{
  "activation": "swiglu",
  "vocab_size": 32000,
  "positions": "rope",
  "attn_scale": 0.125,
  "init": "normal",
  "lr_head": 0.00847,
  "final_lr_fraction": 0.0,
  "batch_tokens": 131072,
  "steps": 3687
}
Below are experts of layer 2 (counted from 0) of a mixture-of-experts language model. Rows are named router (the router's row for the expert), gate (a neuron's input weights, with its number), up (a neuron's input weights, with its number), down (a neuron's output weights, with its number) and show model dimensions 128-191. Each number is 50 + 10 x the weight over its row's rms, rounded and kept within 0 to 99.
Before each expert's rows: a language model's description of what the expert responds to. This comes from a sample of Wikipedia text that the model never trained on.

# expert 3
Description: Technical and scientific nouns. Content nouns and word endings in scientific, mathematical, chemical and taxonomic text, such as distribution, reaction, hydroxy, elevatus, kilometres.
router:55 60 75 40 38 30 48 53 53 60 62 37 62 37 79 46 47 54 62 53 42 56 49 65 53 44 40 58 71 61 48 60 52 39 42 43 59 56 63 49 52 39 50 63 50 47 66 49 35 47 33 46 49 45 77 64 59 43 50 60 50 42 52 60
gate0:44 54 72 49 56 53 64 51 44 48 63 51 57 49 34 47 66 54 30 53 52 50 59 56 46 46 48 53 63 56 50 58 54 44 63 40 60 58 44 59 55 59 49 38 61 41 64 32 50 48 46 50 75 66 57 45 57 44 42 31 57 58 29 27
up0:48 66 51 49 51 59 44 51 45 51 73 55 64 42 35 69 49 63 47 31 45 74 43 53 32 64 42 39 61 47 47 52 49 50 48 40 50 64 65 41 42 57 53 48 47 44 64 45 48 58 45 51 63 52 47 46 54 52 76 52 59 56 34 43
down0:56 47 36 47 64 51 73 50 40 35 43 56 52 56 33 73 60 59 34 41 17 50 52 49 50 43 57 41 51 44 67 40 70 56 57 40 59 61 42 61 36 43 38 63 42 52 51 57 37 68 37 42 36 47 41 42 67 49 49 59 41 63 51 55

# expert 15
Description: Conjunctions and connecting prepositions. The word and, plus by, for, with, from, on, and line breaks that join phrases or end paragraphs.
router:56 44 39 65 38 50 53 32 53 39 32 47 48 43 49 49 61 28 45 68 46 33 49 45 40 44 49 46 40 44 43 52 42 63 43 44 41 61 41 65 53 47 44 48 47 56 50 61 66 67 33 53 47 63 69 53 56 50 40 38 54 45 56 49
gate4:66 64 24 51 42 33 45 56 58 50 41 53 39 45 57 45 39 57 59 51 53 45 43 52 49 55 40 37 35 55 72 79 30 50 62 48 27 42 50 53 50 56 66 55 64 51 43 32 53 44 35 37 41 45 20 59 39 50 43 49 41 50 53 32
up4:30 41 74 47 53 40 55 40 47 58 42 62 46 43 54 48 57 54 58 36 47 48 54 49 50 58 43 40 58 39 51 31 67 42 41 43 65 50 68 48 47 71 64 56 58 45 58 56 42 61 61 61 53 50 64 49 62 56 71 46 62 46 58 42
down4:61 39 53 53 52 63 58 44 44 65 38 30 51 51 45 38 56 46 42 65 47 53 50 47 51 60 33 43 33 26 39 51 25 61 51 52 50 49 66 55 49 48 63 52 50 51 32 52 40 61 72 49 45 62 50 36 63 51 55 40 44 45 65 57

# expert 7
Description: Adjective and word fragments. Descriptive adjectives after a or an, such as geographical, painful, violent, political, plus mid-word fragments like th, al, st.
router:57 44 49 48 40 58 59 74 45 58 58 40 56 38 69 56 58 32 43 45 39 45 47 37 38 62 62 58 64 54 55 59 43 60 69 57 54 46 52 63 54 47 33 53 54 39 61 55 71 49 36 30 56 40 56 51 39 63 62 72 41 41 41 42
gate4:50 42 54 49 62 69 59 50 43 63 55 49 61 46 56 44 46 52 46 32 43 41 48 56 53 40 58 76 46 54 50 66 42 51 63 52 60 45 50 59 45 35 53 56 51 46 44 58 60 41 38 42 65 43 45 53 44 49 48 50 68 59 49 30
up4:49 65 45 55 60 59 67 39 40 56 67 50 60 37 55 28 37 45 37 45 59 47 51 60 56 43 37 57 55 50 38 60 43 57 69 67 49 46 45 62 37 55 56 67 55 40 55 61 54 51 44 35 54 43 46 59 41 63 56 60 57 51 51 38
down4:55 62 52 50 69 55 57 52 63 53 86 30 59 47 54 34 32 55 36 51 57 55 54 50 58 59 47 47 49 41 46 46 44 62 65 90 55 38 43 46 45 65 50 60 70 48 67 59 53 53 49 37 44 60 62 58 48 56 37 68 50 46 52 35

# expert 29
Description: Approximators and table gaps. Words like almost, about, around, c. before quantities, plus blank table cells, semicolons in number series, and some and or sentence periods.
router:51 39 58 56 48 46 56 52 47 42 34 58 44 46 55 49 62 17 42 75 57 36 54 50 62 48 69 48 35 73 54 52 40 51 52 51 53 43 32 52 57 65 34 52 55 54 53 58 59 66 45 51 43 60 77 49 60 42 34 31 54 46 54 60
gate4:48 56 44 43 50 66 39 60 50 46 34 48 49 50 66 42 64 46 51 36 45 52 58 64 52 38 35 54 48 38 63 76 61 46 49 64 55 40 34 65 47 65 53 28 42 51 59 51 25 40 46 39 54 62 61 51 72 50 34 43 44 63 56 60
up4:59 38 47 47 64 77 50 37 46 53 46 41 57 45 60 38 58 50 43 49 46 46 50 50 44 48 55 54 52 39 61 45 45 36 56 56 55 59 55 42 46 30 51 46 41 22 72 48 49 38 47 72 48 59 59 49 42 71 43 50 25 46 46 54
down4:53 47 56 50 48 53 59 59 46 51 63 51 55 64 49 58 37 52 55 50 38 44 39 51 56 75 40 58 63 60 67 39 36 48 47 56 65 42 56 37 50 52 47 52 41 45 50 51 49 77 38 58 40 54 68 67 56 47 52 53 31 52 46 51

# expert 30
Description: Foreign name syllables. Syllable pieces inside non-English names, Turkic, Slavic, Arabic or South Asian, e.g. Rau-f, Shak-i, Kara-džić, Zhezkaz-gan.
router:56 41 50 46 47 50 49 59 46 47 50 65 59 59 60 59 51 72 52 43 37 60 54 62 52 52 47 46 64 52 20 50 49 55 53 43 54 53 53 66 59 34 52 55 43 71 38 51 59 41 66 54 45 46 58 50 40 18 29 41 60 66 29 44
gate4:49 60 51 44 52 57 47 64 72 69 59 43 41 45 42 36 37 46 59 46 63 47 55 73 54 35 28 64 55 35 51 30 48 52 42 51 46 42 49 61 57 41 46 38 53 61 39 52 55 48 58 52 56 53 52 51 81 44 54 51 50 48 53 53
up4:43 45 44 34 54 57 35 40 59 47 48 45 43 54 42 58 65 33 28 57 49 46 41 46 35 70 54 50 52 65 31 45 41 45 50 43 60 38 44 54 32 60 56 62 66 34 43 34 58 67 50 50 40 59 46 57 21 51 52 51 43 76 41 52
down4:51 46 48 55 61 42 47 59 52 31 28 62 54 58 42 55 49 63 60 44 41 56 42 55 44 43 45 33 67 51 52 55 41 45 56 49 50 52 41 53 45 54 49 53 42 55 54 59 55 45 57 49 42 45 51 57 40 49 56 58 56 47 51 54

# expert 12
Description: Verbs after subjects, statistics. Main verbs right after a subject (runs, travels, offers, has) and geography or census terms like located, km, %, Coordinates.
router:46 48 60 58 64 38 54 56 48 60 39 51 36 51 48 69 40 58 52 52 62 62 66 53 44 44 40 56 60 56 49 24 63 26 30 54 49 55 53 52 44 49 42 63 58 57 56 45 34 35 77 43 59 53 43 58 51 57 53 72 57 53 50 42
gate4:34 28 49 35 41 42 33 45 48 58 38 40 62 50 57 54 48 42 35 43 43 28 50 51 46 52 50 35 41 57 38 58 50 71 63 56 50 64 51 53 45 61 49 60 31 43 64 54 74 48 52 42 50 58 46 42 47 29 57 29 38 45 30 61
up4:48 66 57 59 61 51 69 47 33 33 38 45 57 49 46 55 64 43 47 42 49 34 52 54 53 40 59 34 40 41 68 43 56 64 46 54 57 64 56 51 48 41 30 46 54 56 49 68 59 29 52 50 56 40 34 41 48 53 69 65 54 48 51 51
down4:52 37 32 67 48 48 52 53 60 49 46 46 44 33 41 37 59 63 45 42 47 57 57 59 71 54 54 25 39 55 50 62 48 50 40 49 46 65 77 42 63 69 57 57 50 44 57 43 42 44 57 52 57 66 46 57 48 65 52 44 29 53 60 46

# expert 14
Description: Institutions and roles. Nouns for organizations, offices and kin like University, Council, Minister, father, students, plus decimal percentage parts in demographic statistics.
router:63 44 54 57 41 55 50 42 44 46 65 41 24 46 56 55 49 53 39 34 50 50 32 57 43 56 46 47 29 42 54 39 61 52 41 37 45 49 49 52 52 63 20 41 44 50 72 37 68 57 59 48 52 69 55 36 50 66 69 46 66 26 55 46
gate0:67 64 49 46 50 44 73 57 42 65 54 49 49 41 64 63 51 69 43 44 44 50 57 43 51 37 46 52 43 39 56 42 41 52 58 35 75 34 46 58 52 48 47 49 57 46 49 42 61 41 40 60 54 52 45 53 49 39 50 37 66 41 34 62
up0:50 45 68 40 49 54 38 55 43 52 49 59 63 75 26 39 66 38 51 54 49 46 76 56 36 52 61 61 60 60 53 38 61 43 52 56 33 49 48 54 27 59 44 45 41 28 50 48 42 37 61 40 35 43 41 61 40 61 51 53 39 64 65 43
down0:40 41 56 66 41 51 47 54 49 51 56 43 56 56 61 59 38 35 45 54 52 35 45 56 36 37 44 51 68 57 59 48 67 36 56 34 60 56 44 42 37 43 66 34 49 41 39 51 53 56 46 39 51 51 53 51 53 59 42 44 35 52 62 22

# expert 0
Description: Table pipes, infobox values. Pipe separators in wiki tables and infobox fields, especially birth or founding years and labels like Total, director, Minister.
router:45 44 51 35 46 68 55 62 40 48 44 53 50 39 52 59 56 44 67 50 49 36 53 65 44 59 61 62 36 50 53 50 44 50 44 44 51 46 47 46 50 53 57 38 51 49 30 42 56 39 40 49 65 49 62 52 53 56 42 48 48 66 37 65
gate4:61 59 42 59 59 54 52 34 44 46 61 41 46 49 53 62 53 45 42 50 41 58 43 69 33 62 57 31 48 49 63 61 38 44 47 46 53 63 53 46 60 49 64 58 44 55 70 55 50 58 63 45 67 49 46 48 39 40 39 41 53 44 56 40
up4:55 53 38 59 46 41 42 34 54 51 44 36 56 46 60 37 42 67 52 48 37 48 30 49 63 42 60 35 60 47 50 40 54 50 53 54 56 62 60 52 42 56 50 50 27 49 52 57 45 57 45 45 66 57 45 48 63 41 57 53 44 42 42 57
down4:44 50 63 45 65 54 60 51 58 55 77 68 51 50 63 58 30 28 65 62 47 44 43 58 58 26 46 19 48 45 56 56 49 34 48 49 52 53 40 47 48 32 36 49 58 65 53 59 46 55 33 62 71 29 61 54 68 40 54 37 63 65 56 51

# expert 25
Description: Definite article the. The word the or The, especially at sentence starts and after prepositions, as in The music was composed, of the.
router:44 34 53 46 46 51 57 35 40 43 37 54 49 43 56 50 63 28 52 71 59 36 41 46 58 44 52 58 37 54 58 44 34 52 58 41 52 42 31 54 52 57 31 48 48 51 61 60 54 68 45 52 49 54 67 67 55 46 30 40 59 52 40 50
gate4:38 48 46 51 55 64 52 53 41 21 66 37 51 54 66 35 20 52 56 52 72 41 55 54 63 43 60 53 38 44 61 45 47 55 53 30 65 36 68 44 62 38 50 59 37 65 68 49 53 63 38 59 48 47 58 53 41 67 45 55 44 41 66 58
up4:59 57 44 48 48 43 46 27 50 49 49 47 54 37 34 59 43 55 48 40 60 36 49 54 47 62 48 59 42 53 45 42 31 50 50 50 41 32 68 51 48 37 51 31 48 60 44 47 64 47 51 63 53 46 54 45 37 54 47 41 55 51 47 54
down4:38 46 59 33 55 38 56 43 56 56 57 61 45 40 60 36 38 52 70 64 52 53 67 45 53 43 36 49 41 17 43 33 54 35 65 61 56 65 62 57 37 43 44 53 52 55 77 45 49 53 36 54 50 46 51 37 40 44 33 45 60 56 48 47

# expert 11
Description: Personal names. Given names and surnames of people, often in tables or lists, such as John, William, Jones, Coleman, and sometimes later words of proper-noun titles.
router:59 53 55 45 56 51 51 44 35 53 57 53 34 30 40 49 47 46 61 44 58 65 45 55 60 52 76 54 55 54 55 51 36 43 54 48 45 45 44 51 69 63 41 39 32 43 54 45 43 48 52 35 51 37 58 41 48 67 65 70 51 44 59 53
gate0:33 72 34 56 47 45 59 57 59 44 46 62 54 76 50 53 41 39 50 46 34 62 62 50 42 57 61 44 60 51 52 46 58 59 46 53 37 46 50 51 49 61 51 40 38 50 71 61 34 51 62 41 43 45 35 52 58 60 53 48 49 50 45 51
up0:53 57 43 52 42 44 56 50 58 54 43 58 69 32 66 71 58 60 48 60 57 40 51 45 67 36 57 29 67 66 47 41 47 21 49 56 54 65 46 54 56 61 35 48 57 65 65 56 45 46 54 41 51 45 85 55 44 42 50 55 63 67 45 63
down0:75 67 52 44 50 65 58 46 47 28 51 58 43 49 61 20 63 45 42 60 52 52 52 36 47 43 52 64 51 57 46 58 51 43 46 52 49 43 42 55 53 59 58 34 57 43 55 22 42 58 54 68 47 54 59 32 43 43 46 54 64 48 35 41

# expert 6
Description: Past-tense endings, function words. Verb endings like -ed and function words (of, the, in, that, which) in ordinary narrative prose, e.g. prevented, vacationed, planned.
router:54 44 65 53 48 42 67 43 51 40 34 54 45 40 60 48 67 21 45 64 52 40 56 53 55 55 59 63 43 52 50 41 43 57 57 57 61 49 34 52 53 63 32 51 47 51 47 55 60 71 46 63 47 49 67 61 65 54 35 34 53 48 50 51
gate0:48 49 55 54 34 51 55 57 43 54 39 41 59 52 52 65 38 37 49 44 41 52 59 43 65 53 32 66 40 51 49 56 55 41 49 48 41 51 44 47 46 47 57 56 69 51 39 47 28 51 35 55 66 55 30 59 45 38 42 57 46 41 53 44
up0:45 39 49 57 27 39 35 50 51 57 36 51 50 68 30 48 51 56 33 50 66 55 54 43 38 25 47 60 59 50 37 54 61 49 44 46 51 42 60 45 62 40 61 53 55 57 65 40 57 69 24 50 56 55 51 36 31 54 61 49 33 49 56 55
down0:41 50 43 45 48 54 63 54 53 54 41 56 62 51 62 62 47 31 27 56 57 61 37 41 57 56 57 47 39 51 49 61 52 49 52 63 66 45 37 53 60 21 49 25 50 53 58 48 73 62 43 64 57 61 50 36 49 61 68 49 51 53 47 46

# expert 18
Description: Band text and table cells. Pipe cells and commas in tables, and words like their, times, been in music and band articles.
router:50 44 59 49 41 51 52 47 42 55 40 50 44 55 48 45 69 24 56 61 59 33 54 44 50 46 63 45 50 46 55 57 38 58 53 48 57 42 32 44 53 59 25 51 48 49 58 51 60 68 44 54 41 68 82 55 60 52 38 29 64 44 45 47
gate4:56 33 48 47 38 51 64 26 54 42 53 60 53 55 55 66 37 53 71 32 37 47 47 41 64 54 29 33 56 55 54 50 61 46 35 52 44 54 58 49 45 63 38 33 31 46 51 38 53 45 61 46 61 57 39 36 57 66 48 52 42 63 62 46
up4:42 53 45 46 52 57 61 40 43 46 61 64 51 35 55 59 31 46 62 50 44 47 49 49 51 57 64 36 52 59 63 54 52 32 42 56 40 50 61 51 74 65 41 49 49 55 28 45 75 54 47 67 41 60 60 51 57 53 35 46 71 67 53 53
down4:49 60 52 40 53 48 44 47 34 35 52 63 48 53 36 63 46 48 57 38 60 47 50 50 45 66 48 50 45 61 60 49 56 61 79 68 49 59 47 34 49 47 46 38 77 50 31 40 50 52 57 60 50 50 60 59 56 52 55 35 49 37 60 52

# expert 1
Description: Clause-linking function words. Conjunctions, pronouns and determiners in narrative biography or plot prose, such as but, when, his, her, she, later.
router:53 42 58 51 35 52 62 49 36 51 42 50 32 54 58 52 44 29 40 83 60 30 41 48 72 37 58 54 40 63 45 44 43 50 54 59 48 48 23 54 46 65 47 52 51 61 52 57 47 64 42 48 45 61 70 47 69 56 40 40 61 48 53 50
gate4:35 52 55 56 59 64 42 41 35 42 71 51 62 58 53 39 38 72 40 35 47 52 49 48 59 51 55 37 43 60 57 48 42 41 51 51 50 37 52 58 60 48 46 50 38 56 55 35 45 35 53 58 61 51 48 49 62 33 47 60 60 50 49 72
up4:45 51 65 43 54 46 61 34 41 57 41 49 60 58 60 37 35 45 49 40 56 50 46 48 68 45 32 43 49 61 49 22 47 61 66 46 48 56 46 42 48 53 59 52 58 43 51 33 42 43 62 58 63 49 50 47 47 56 55 36 32 66 69 61
down4:63 46 68 52 72 56 53 26 58 39 44 44 34 32 50 41 58 62 50 41 55 62 63 58 51 30 28 66 38 44 63 42 25 46 64 36 45 53 35 42 49 46 41 43 47 53 60 38 46 40 49 60 56 44 47 58 48 49 52 62 45 52 64 52

# expert 28
Description: Place names ending phrases. Country, city and region names after in or of, such as Italy, Slovenia, Gaza, York, plus object pronouns him, it, them.
router:53 52 54 61 55 42 63 39 50 56 46 51 34 50 49 76 53 36 71 55 29 22 53 47 47 47 60 58 59 43 56 64 36 65 49 41 44 42 53 53 34 47 37 44 37 55 43 56 36 61 38 53 49 28 26 45 59 51 67 56 49 39 65 63
gate0:37 39 55 29 61 53 50 61 56 52 61 60 58 45 57 46 55 28 66 56 48 43 49 41 42 49 53 30 42 48 43 59 64 64 56 54 44 73 26 39 53 43 47 51 41 67 50 30 54 53 54 54 52 46 34 48 43 45 40 44 39 30 36 43
up0:50 56 58 45 65 48 61 55 48 48 63 63 56 44 57 53 43 40 72 59 54 31 62 39 55 46 53 42 38 51 41 59 63 65 51 57 39 61 38 35 57 45 38 41 44 65 41 36 50 49 44 57 43 40 36 49 55 47 35 54 36 35 44 49
down0:66 55 55 50 65 47 61 56 63 53 64 66 57 41 43 57 58 40 50 60 45 33 56 42 56 50 54 45 67 47 45 78 37 54 48 51 46 59 32 41 56 45 32 43 37 57 54 44 50 62 56 62 40 41 52 46 66 51 42 55 48 21 46 65

# expert 5
Description: Copular verbs and headings. Main verbs after a subject such as was, is, were, became, died, plus section or field labels like Personnel, Notes, Species.
router:42 57 66 36 62 67 41 47 40 56 48 52 52 56 31 64 54 41 37 58 41 65 59 43 53 51 55 62 50 62 44 46 52 69 13 44 54 66 33 56 59 37 55 43 34 58 47 38 41 59 56 54 61 44 64 67 37 60 55 61 55 56 55 50
gate4:61 70 59 64 38 55 57 45 52 66 48 41 54 32 52 55 56 37 53 39 49 57 42 55 53 43 69 53 51 60 41 59 44 63 62 43 45 51 50 62 52 41 62 49 48 46 58 70 63 38 47 49 57 36 51 46 34 48 48 50 44 43 63 57
up4:33 65 54 75 45 43 54 38 54 45 44 33 57 40 51 45 41 44 53 61 49 42 46 33 62 40 66 65 51 69 41 53 44 54 49 64 48 51 51 48 64 57 50 63 37 64 61 68 63 41 69 50 53 32 37 64 46 51 52 65 57 51 35 63
down4:40 66 51 56 49 56 40 62 50 60 58 42 49 40 51 42 37 47 38 45 54 48 33 33 50 49 60 35 70 48 21 54 61 45 48 46 52 54 43 40 46 39 51 70 59 46 46 69 61 49 54 40 50 59 33 51 30 33 48 58 44 45 61 54

# expert 2
Description: Opening quotes and structural punctuation. Opening quotation marks before titles, opening parentheses, colons in taxonomy lists, and table pipes or blank cells, e.g. "Still Bill", Phylum:.
router:57 45 70 34 36 54 43 61 45 58 43 49 38 49 57 53 61 57 56 47 45 42 59 65 59 60 45 60 35 60 55 52 47 44 45 54 43 55 44 51 42 50 27 26 47 45 58 64 61 34 68 64 55 61 57 44 46 54 49 41 54 38 59 48
gate4:62 55 40 41 49 39 30 45 43 65 62 40 30 56 59 44 47 64 71 37 41 49 45 58 48 33 55 62 39 34 68 50 45 41 54 67 41 69 57 36 58 34 55 60 52 47 52 48 48 22 34 47 50 52 51 45 62 67 56 53 55 39 53 25
up4:29 47 47 40 57 57 61 43 47 51 71 47 44 51 38 63 41 44 64 41 59 40 47 37 38 63 64 59 64 38 61 44 41 36 51 44 60 51 55 63 54 38 35 69 52 44 40 47 50 52 39 70 52 45 67 40 60 56 47 52 45 45 53 44
down4:54 51 51 55 46 55 42 36 40 61 54 49 58 64 67 33 47 64 50 65 43 35 29 43 34 50 51 71 65 57 31 47 51 48 44 53 48 47 38 37 67 53 52 51 52 45 45 56 17 53 68 63 32 51 80 52 62 62 59 50 41 51 63 29

# expert 26
Description: Hyphens and CJK bytes. List-item hyphens at line starts, hyphens inside compound names, and byte pieces of Japanese or Chinese characters and romanized East Asian names.
router:46 57 51 30 32 62 52 56 40 39 44 42 49 40 55 39 52 41 53 53 29 58 44 71 56 35 58 43 57 77 32 67 43 63 48 48 53 66 35 62 62 55 41 44 46 60 61 28 61 38 20 42 54 39 73 42 45 48 43 42 61 51 47 58
gate4:48 67 64 67 55 60 45 61 51 49 53 35 55 50 62 53 33 41 53 56 54 35 47 69 58 39 62 49 49 46 36 59 63 55 49 54 61 58 37 54 62 39 46 32 35 38 54 38 41 55 39 66 72 44 55 38 47 38 65 51 38 46 41 64
up4:55 43 58 40 50 35 64 49 42 51 50 50 40 51 57 44 50 50 51 32 51 54 51 64 59 52 51 65 39 40 37 61 39 29 56 69 37 39 52 39 61 52 44 45 44 45 57 74 40 35 52 77 42 35 67 46 52 52 54 46 48 24 56 45
down4:42 46 49 67 46 57 56 56 66 45 51 37 62 53 61 39 46 72 55 32 29 45 57 53 70 45 42 50 53 51 38 63 54 54 35 33 45 57 51 67 49 65 54 32 43 64 71 59 55 60 51 47 70 50 29 67 62 36 45 74 54 52 36 58

# expert 21
Description: Name-initial word pieces. First fragments of split proper names and words, often after a line or table cell start, e.g. Stra-, Mon-, Tra-, De-, Schu-yl-.
router:41 54 61 42 52 47 38 62 47 41 37 59 49 46 39 62 43 55 45 47 37 70 60 69 36 63 77 47 44 59 58 47 47 41 50 54 43 48 63 60 52 68 54 26 64 46 45 37 52 33 47 44 53 56 50 68 41 57 54 66 43 62 50 54
gate4:61 39 54 66 54 47 61 51 50 66 56 58 54 40 43 56 63 65 41 39 50 52 52 49 55 32 62 51 57 64 39 65 30 51 51 38 26 44 38 45 56 61 47 28 57 57 30 56 56 53 57 41 40 66 52 43 46 65 57 51 39 32 66 61
up4:43 45 41 40 53 57 42 39 39 47 50 53 55 47 48 35 49 31 58 43 38 42 57 64 30 54 46 57 53 56 41 33 55 63 52 72 67 53 49 53 68 34 64 56 59 54 48 52 37 48 63 50 59 31 48 47 63 40 28 51 53 66 27 46
down4:43 56 52 57 60 57 57 57 47 59 68 44 29 58 48 56 42 34 60 51 55 49 57 55 48 55 60 49 49 47 44 45 48 67 54 42 46 69 42 57 55 35 55 57 34 53 45 45 45 62 45 39 50 55 41 53 67 65 35 53 47 54 46 51

# expert 27
Description: Event verbs, participles. Past participles and action verbs describing events in biographies and history, such as won, released, shot, published, appointed, married.
router:50 44 46 31 49 65 55 59 57 52 41 36 40 54 57 55 41 65 43 34 45 50 47 52 60 57 63 52 27 43 51 38 66 60 43 39 49 51 62 53 41 67 47 40 46 57 26 40 61 38 53 47 63 37 39 69 56 55 71 61 53 41 37 47
gate4:45 48 49 61 39 48 56 66 43 52 42 57 62 45 36 41 64 28 51 47 59 29 37 53 57 45 55 37 62 54 46 53 59 59 43 46 49 49 55 56 55 47 47 49 53 57 37 46 58 58 56 72 42 71 46 38 52 60 45 42 66 77 60 42
up4:49 58 58 41 41 63 32 43 45 36 48 45 46 66 76 52 51 53 44 58 34 57 61 62 37 54 41 57 49 53 45 60 39 25 55 60 54 41 35 51 38 57 46 44 44 51 41 48 56 48 46 59 48 31 71 56 47 39 57 54 46 49 41 51
down4:45 51 53 33 55 68 60 45 46 62 54 64 28 64 50 56 43 50 43 65 60 51 61 50 59 61 57 52 69 60 42 72 52 45 49 42 57 50 26 68 68 66 52 28 36 49 47 43 57 25 61 39 51 37 48 51 55 62 73 55 49 51 46 53

# expert 22
Description: Nationality and political adjectives. Adjectives of nationality, politics or period before a noun, such as American, British, Republican, military, Medieval, Civil, Turkic.
router:54 47 60 56 55 51 49 43 47 53 57 45 59 45 66 59 44 38 48 50 46 40 58 53 52 51 51 58 55 59 45 32 42 35 65 46 65 44 41 50 50 43 32 66 56 58 49 60 65 55 46 44 32 57 50 45 58 60 60 38 53 29 49 44
gate4:51 57 62 63 52 42 56 58 50 35 48 59 60 52 48 41 41 50 53 49 55 39 60 64 39 52 80 45 35 40 64 32 37 44 43 54 59 47 58 57 53 68 49 29 36 53 49 69 34 43 62 62 44 48 39 54 56 55 52 57 29 50 40 60
up4:52 60 67 55 57 52 50 45 37 47 54 52 62 46 45 54 41 37 69 54 58 41 54 34 57 50 44 35 53 66 44 53 42 58 60 63 28 62 49 62 46 45 70 60 55 38 50 59 54 45 35 46 40 51 72 50 53 59 42 59 62 50 59 41
down4:55 61 54 16 46 46 37 40 55 60 45 54 44 54 49 67 38 51 53 60 56 66 57 36 67 42 54 60 42 47 48 42 45 53 27 54 28 60 52 49 30 52 49 45 41 74 38 58 41 56 48 40 50 54 67 33 59 39 60 47 51 49 41 58

# expert 16
Description: Commas and clause breaks. Commas after phrases or before and, which, who, plus also, especially, -ly endings, dashes, and markdown table divider rows.
router:48 35 61 44 39 67 55 56 41 49 45 44 38 60 67 51 49 42 57 65 30 22 50 51 49 45 65 57 42 52 47 60 55 48 38 38 48 42 38 55 63 44 36 44 39 58 60 51 54 60 47 37 68 55 42 43 48 60 52 44 47 39 50 47
gate0:54 61 63 49 58 46 51 40 51 43 37 34 56 54 56 55 47 66 64 53 47 41 48 56 37 32 43 47 47 58 41 54 61 56 52 59 43 49 46 54 55 42 64 45 43 60 51 54 34 49 48 64 37 30 59 32 54 54 32 41 58 58 63 27
up0:45 53 51 71 43 45 46 56 59 43 79 53 53 40 46 39 52 41 40 37 60 45 48 51 42 49 57 52 56 34 54 45 45 57 40 49 59 58 62 35 50 64 49 53 46 59 63 64 39 46 51 21 56 73 30 63 42 63 62 59 30 43 23 63
down0:51 50 44 46 47 38 37 59 47 44 36 42 54 52 54 45 60 46 56 50 36 48 37 60 49 67 60 54 62 50 44 39 38 39 38 46 45 42 30 46 41 45 53 29 47 41 51 40 52 50 76 57 39 54 47 35 40 48 39 43 60 60 59 46

# expert 20
Description: Clause punctuation, infobox colons. Colons after infobox field names, commas, semicolons and dashes separating items, plus took place and since, often in military or biographical text.
router:47 51 55 51 35 39 52 56 40 46 38 45 36 62 48 45 52 27 56 71 47 42 50 42 56 42 63 59 48 68 52 47 47 56 58 29 48 44 42 50 51 60 47 44 49 68 62 53 56 63 30 56 48 36 70 43 56 65 57 31 54 39 51 51
gate4:61 49 40 45 49 26 50 52 52 64 50 51 61 69 51 57 63 42 40 47 62 41 48 47 44 47 42 44 60 43 38 39 48 46 55 44 69 57 59 48 48 50 36 54 42 57 57 51 47 55 64 50 65 59 39 57 50 39 42 48 47 53 49 35
up4:49 57 45 31 71 42 55 29 43 49 53 46 66 43 48 46 53 54 55 38 48 63 58 45 66 48 62 57 37 48 60 38 49 63 53 65 56 51 54 36 46 62 54 43 24 50 52 57 42 43 59 42 59 49 51 63 51 50 53 46 65 40 52 52
down4:49 44 67 47 39 57 47 50 52 46 73 52 39 50 44 55 51 50 65 44 47 41 46 45 64 55 61 59 69 68 32 59 58 44 60 36 38 51 52 56 44 43 56 48 32 50 52 42 63 62 37 53 38 42 47 53 52 49 49 59 34 51 57 65

# expert 9
Description: Prepositions and infinitive to. Prepositions and infinitive to that link phrases, strongly to in year ranges like 1938 to 1945, plus of, in, as, a.
router:52 35 50 63 39 49 58 48 53 41 31 48 45 56 71 38 49 27 47 74 61 55 50 46 56 58 60 60 49 57 55 34 45 61 45 34 55 50 45 52 54 53 48 33 49 57 53 55 60 69 42 45 42 55 69 61 54 57 49 22 65 38 41 60
gate4:54 41 57 55 39 30 20 62 45 40 52 48 45 54 65 43 48 44 49 57 53 52 43 53 34 55 49 46 44 61 70 55 35 60 49 39 77 36 56 65 71 70 41 34 48 57 60 39 44 33 48 50 44 57 65 50 52 55 32 46 49 50 48 40
up4:58 45 75 46 54 52 38 46 39 58 46 57 57 64 44 64 57 53 49 40 44 51 31 57 29 59 44 47 54 32 47 62 56 64 49 48 66 40 44 67 53 33 30 55 58 63 55 55 55 49 59 61 41 41 42 53 52 35 56 50 56 51 48 52
down4:42 50 54 23 39 51 47 53 62 53 62 40 47 67 52 62 52 57 59 68 51 25 47 61 46 56 48 52 65 49 38 49 43 72 48 47 50 50 64 38 26 61 43 42 49 40 43 46 61 61 47 54 61 45 57 35 44 69 53 55 38 41 39 41

# expert 10
Description: Newlines and section headings. Line breaks, == heading markers around section titles, and seconds marks in geographic coordinates like 17″.
router:46 48 50 43 52 49 35 67 53 64 38 65 42 38 57 55 63 72 55 49 63 55 59 56 46 61 68 43 37 42 36 39 44 39 26 55 59 57 61 63 41 57 43 45 48 50 68 51 52 47 44 43 32 52 46 46 44 50 50 30 63 48 44 68
gate4:44 51 72 44 35 43 38 42 55 68 41 37 47 53 61 49 49 51 40 45 34 60 51 50 58 47 40 46 52 46 38 54 60 54 52 61 44 60 42 44 48 56 40 45 45 46 47 43 51 53 58 50 60 54 55 57 48 63 66 49 47 44 40 51
up4:47 32 48 37 48 41 26 55 66 41 47 45 46 50 44 49 49 52 59 46 51 60 67 50 47 38 53 49 37 60 50 33 52 52 52 31 45 52 41 50 55 38 63 46 49 33 64 62 55 46 56 46 49 45 66 34 62 58 53 49 50 53 56 53
down4:70 47 55 46 69 43 46 58 67 33 30 64 51 63 56 52 49 53 61 33 40 31 47 33 52 69 56 72 50 63 43 48 63 59 43 50 51 43 48 46 41 41 41 47 41 49 71 61 46 49 50 41 50 55 65 39 57 60 69 51 58 71 50 33

# expert 23
Description: Sentence-ending periods. Full stops ending sentences, also ")." and ".", abbreviation dots like St. and No., decimal points in vote tables, and the article a or an.
router:52 57 60 58 39 32 56 48 51 46 50 42 51 63 47 39 67 49 37 60 55 17 54 42 71 59 64 57 56 65 60 42 56 53 50 40 45 52 43 55 48 60 20 54 48 60 46 51 38 61 42 57 30 49 82 62 57 59 27 41 59 50 54 55
gate4:47 25 51 58 49 56 39 49 44 62 61 48 62 33 66 46 48 39 69 39 53 53 55 46 50 55 59 31 48 47 62 30 59 62 39 73 45 54 56 54 65 49 46 53 55 32 30 59 59 50 55 38 58 59 46 59 54 55 54 48 36 49 47 52
up4:41 42 55 45 73 71 49 58 49 49 50 47 38 63 48 47 67 51 52 61 39 49 69 46 43 59 52 46 51 38 48 52 52 57 50 45 41 51 43 49 48 42 36 40 40 53 44 39 53 56 47 33 52 46 51 54 42 46 55 38 45 37 33 49
down4:47 44 46 52 59 38 48 38 47 55 65 45 40 37 50 60 51 40 61 46 58 31 67 57 51 55 37 44 56 33 75 47 55 51 56 45 56 29 62 40 57 50 29 64 53 47 51 37 50 60 51 43 57 42 57 59 25 44 46 53 60 59 56 57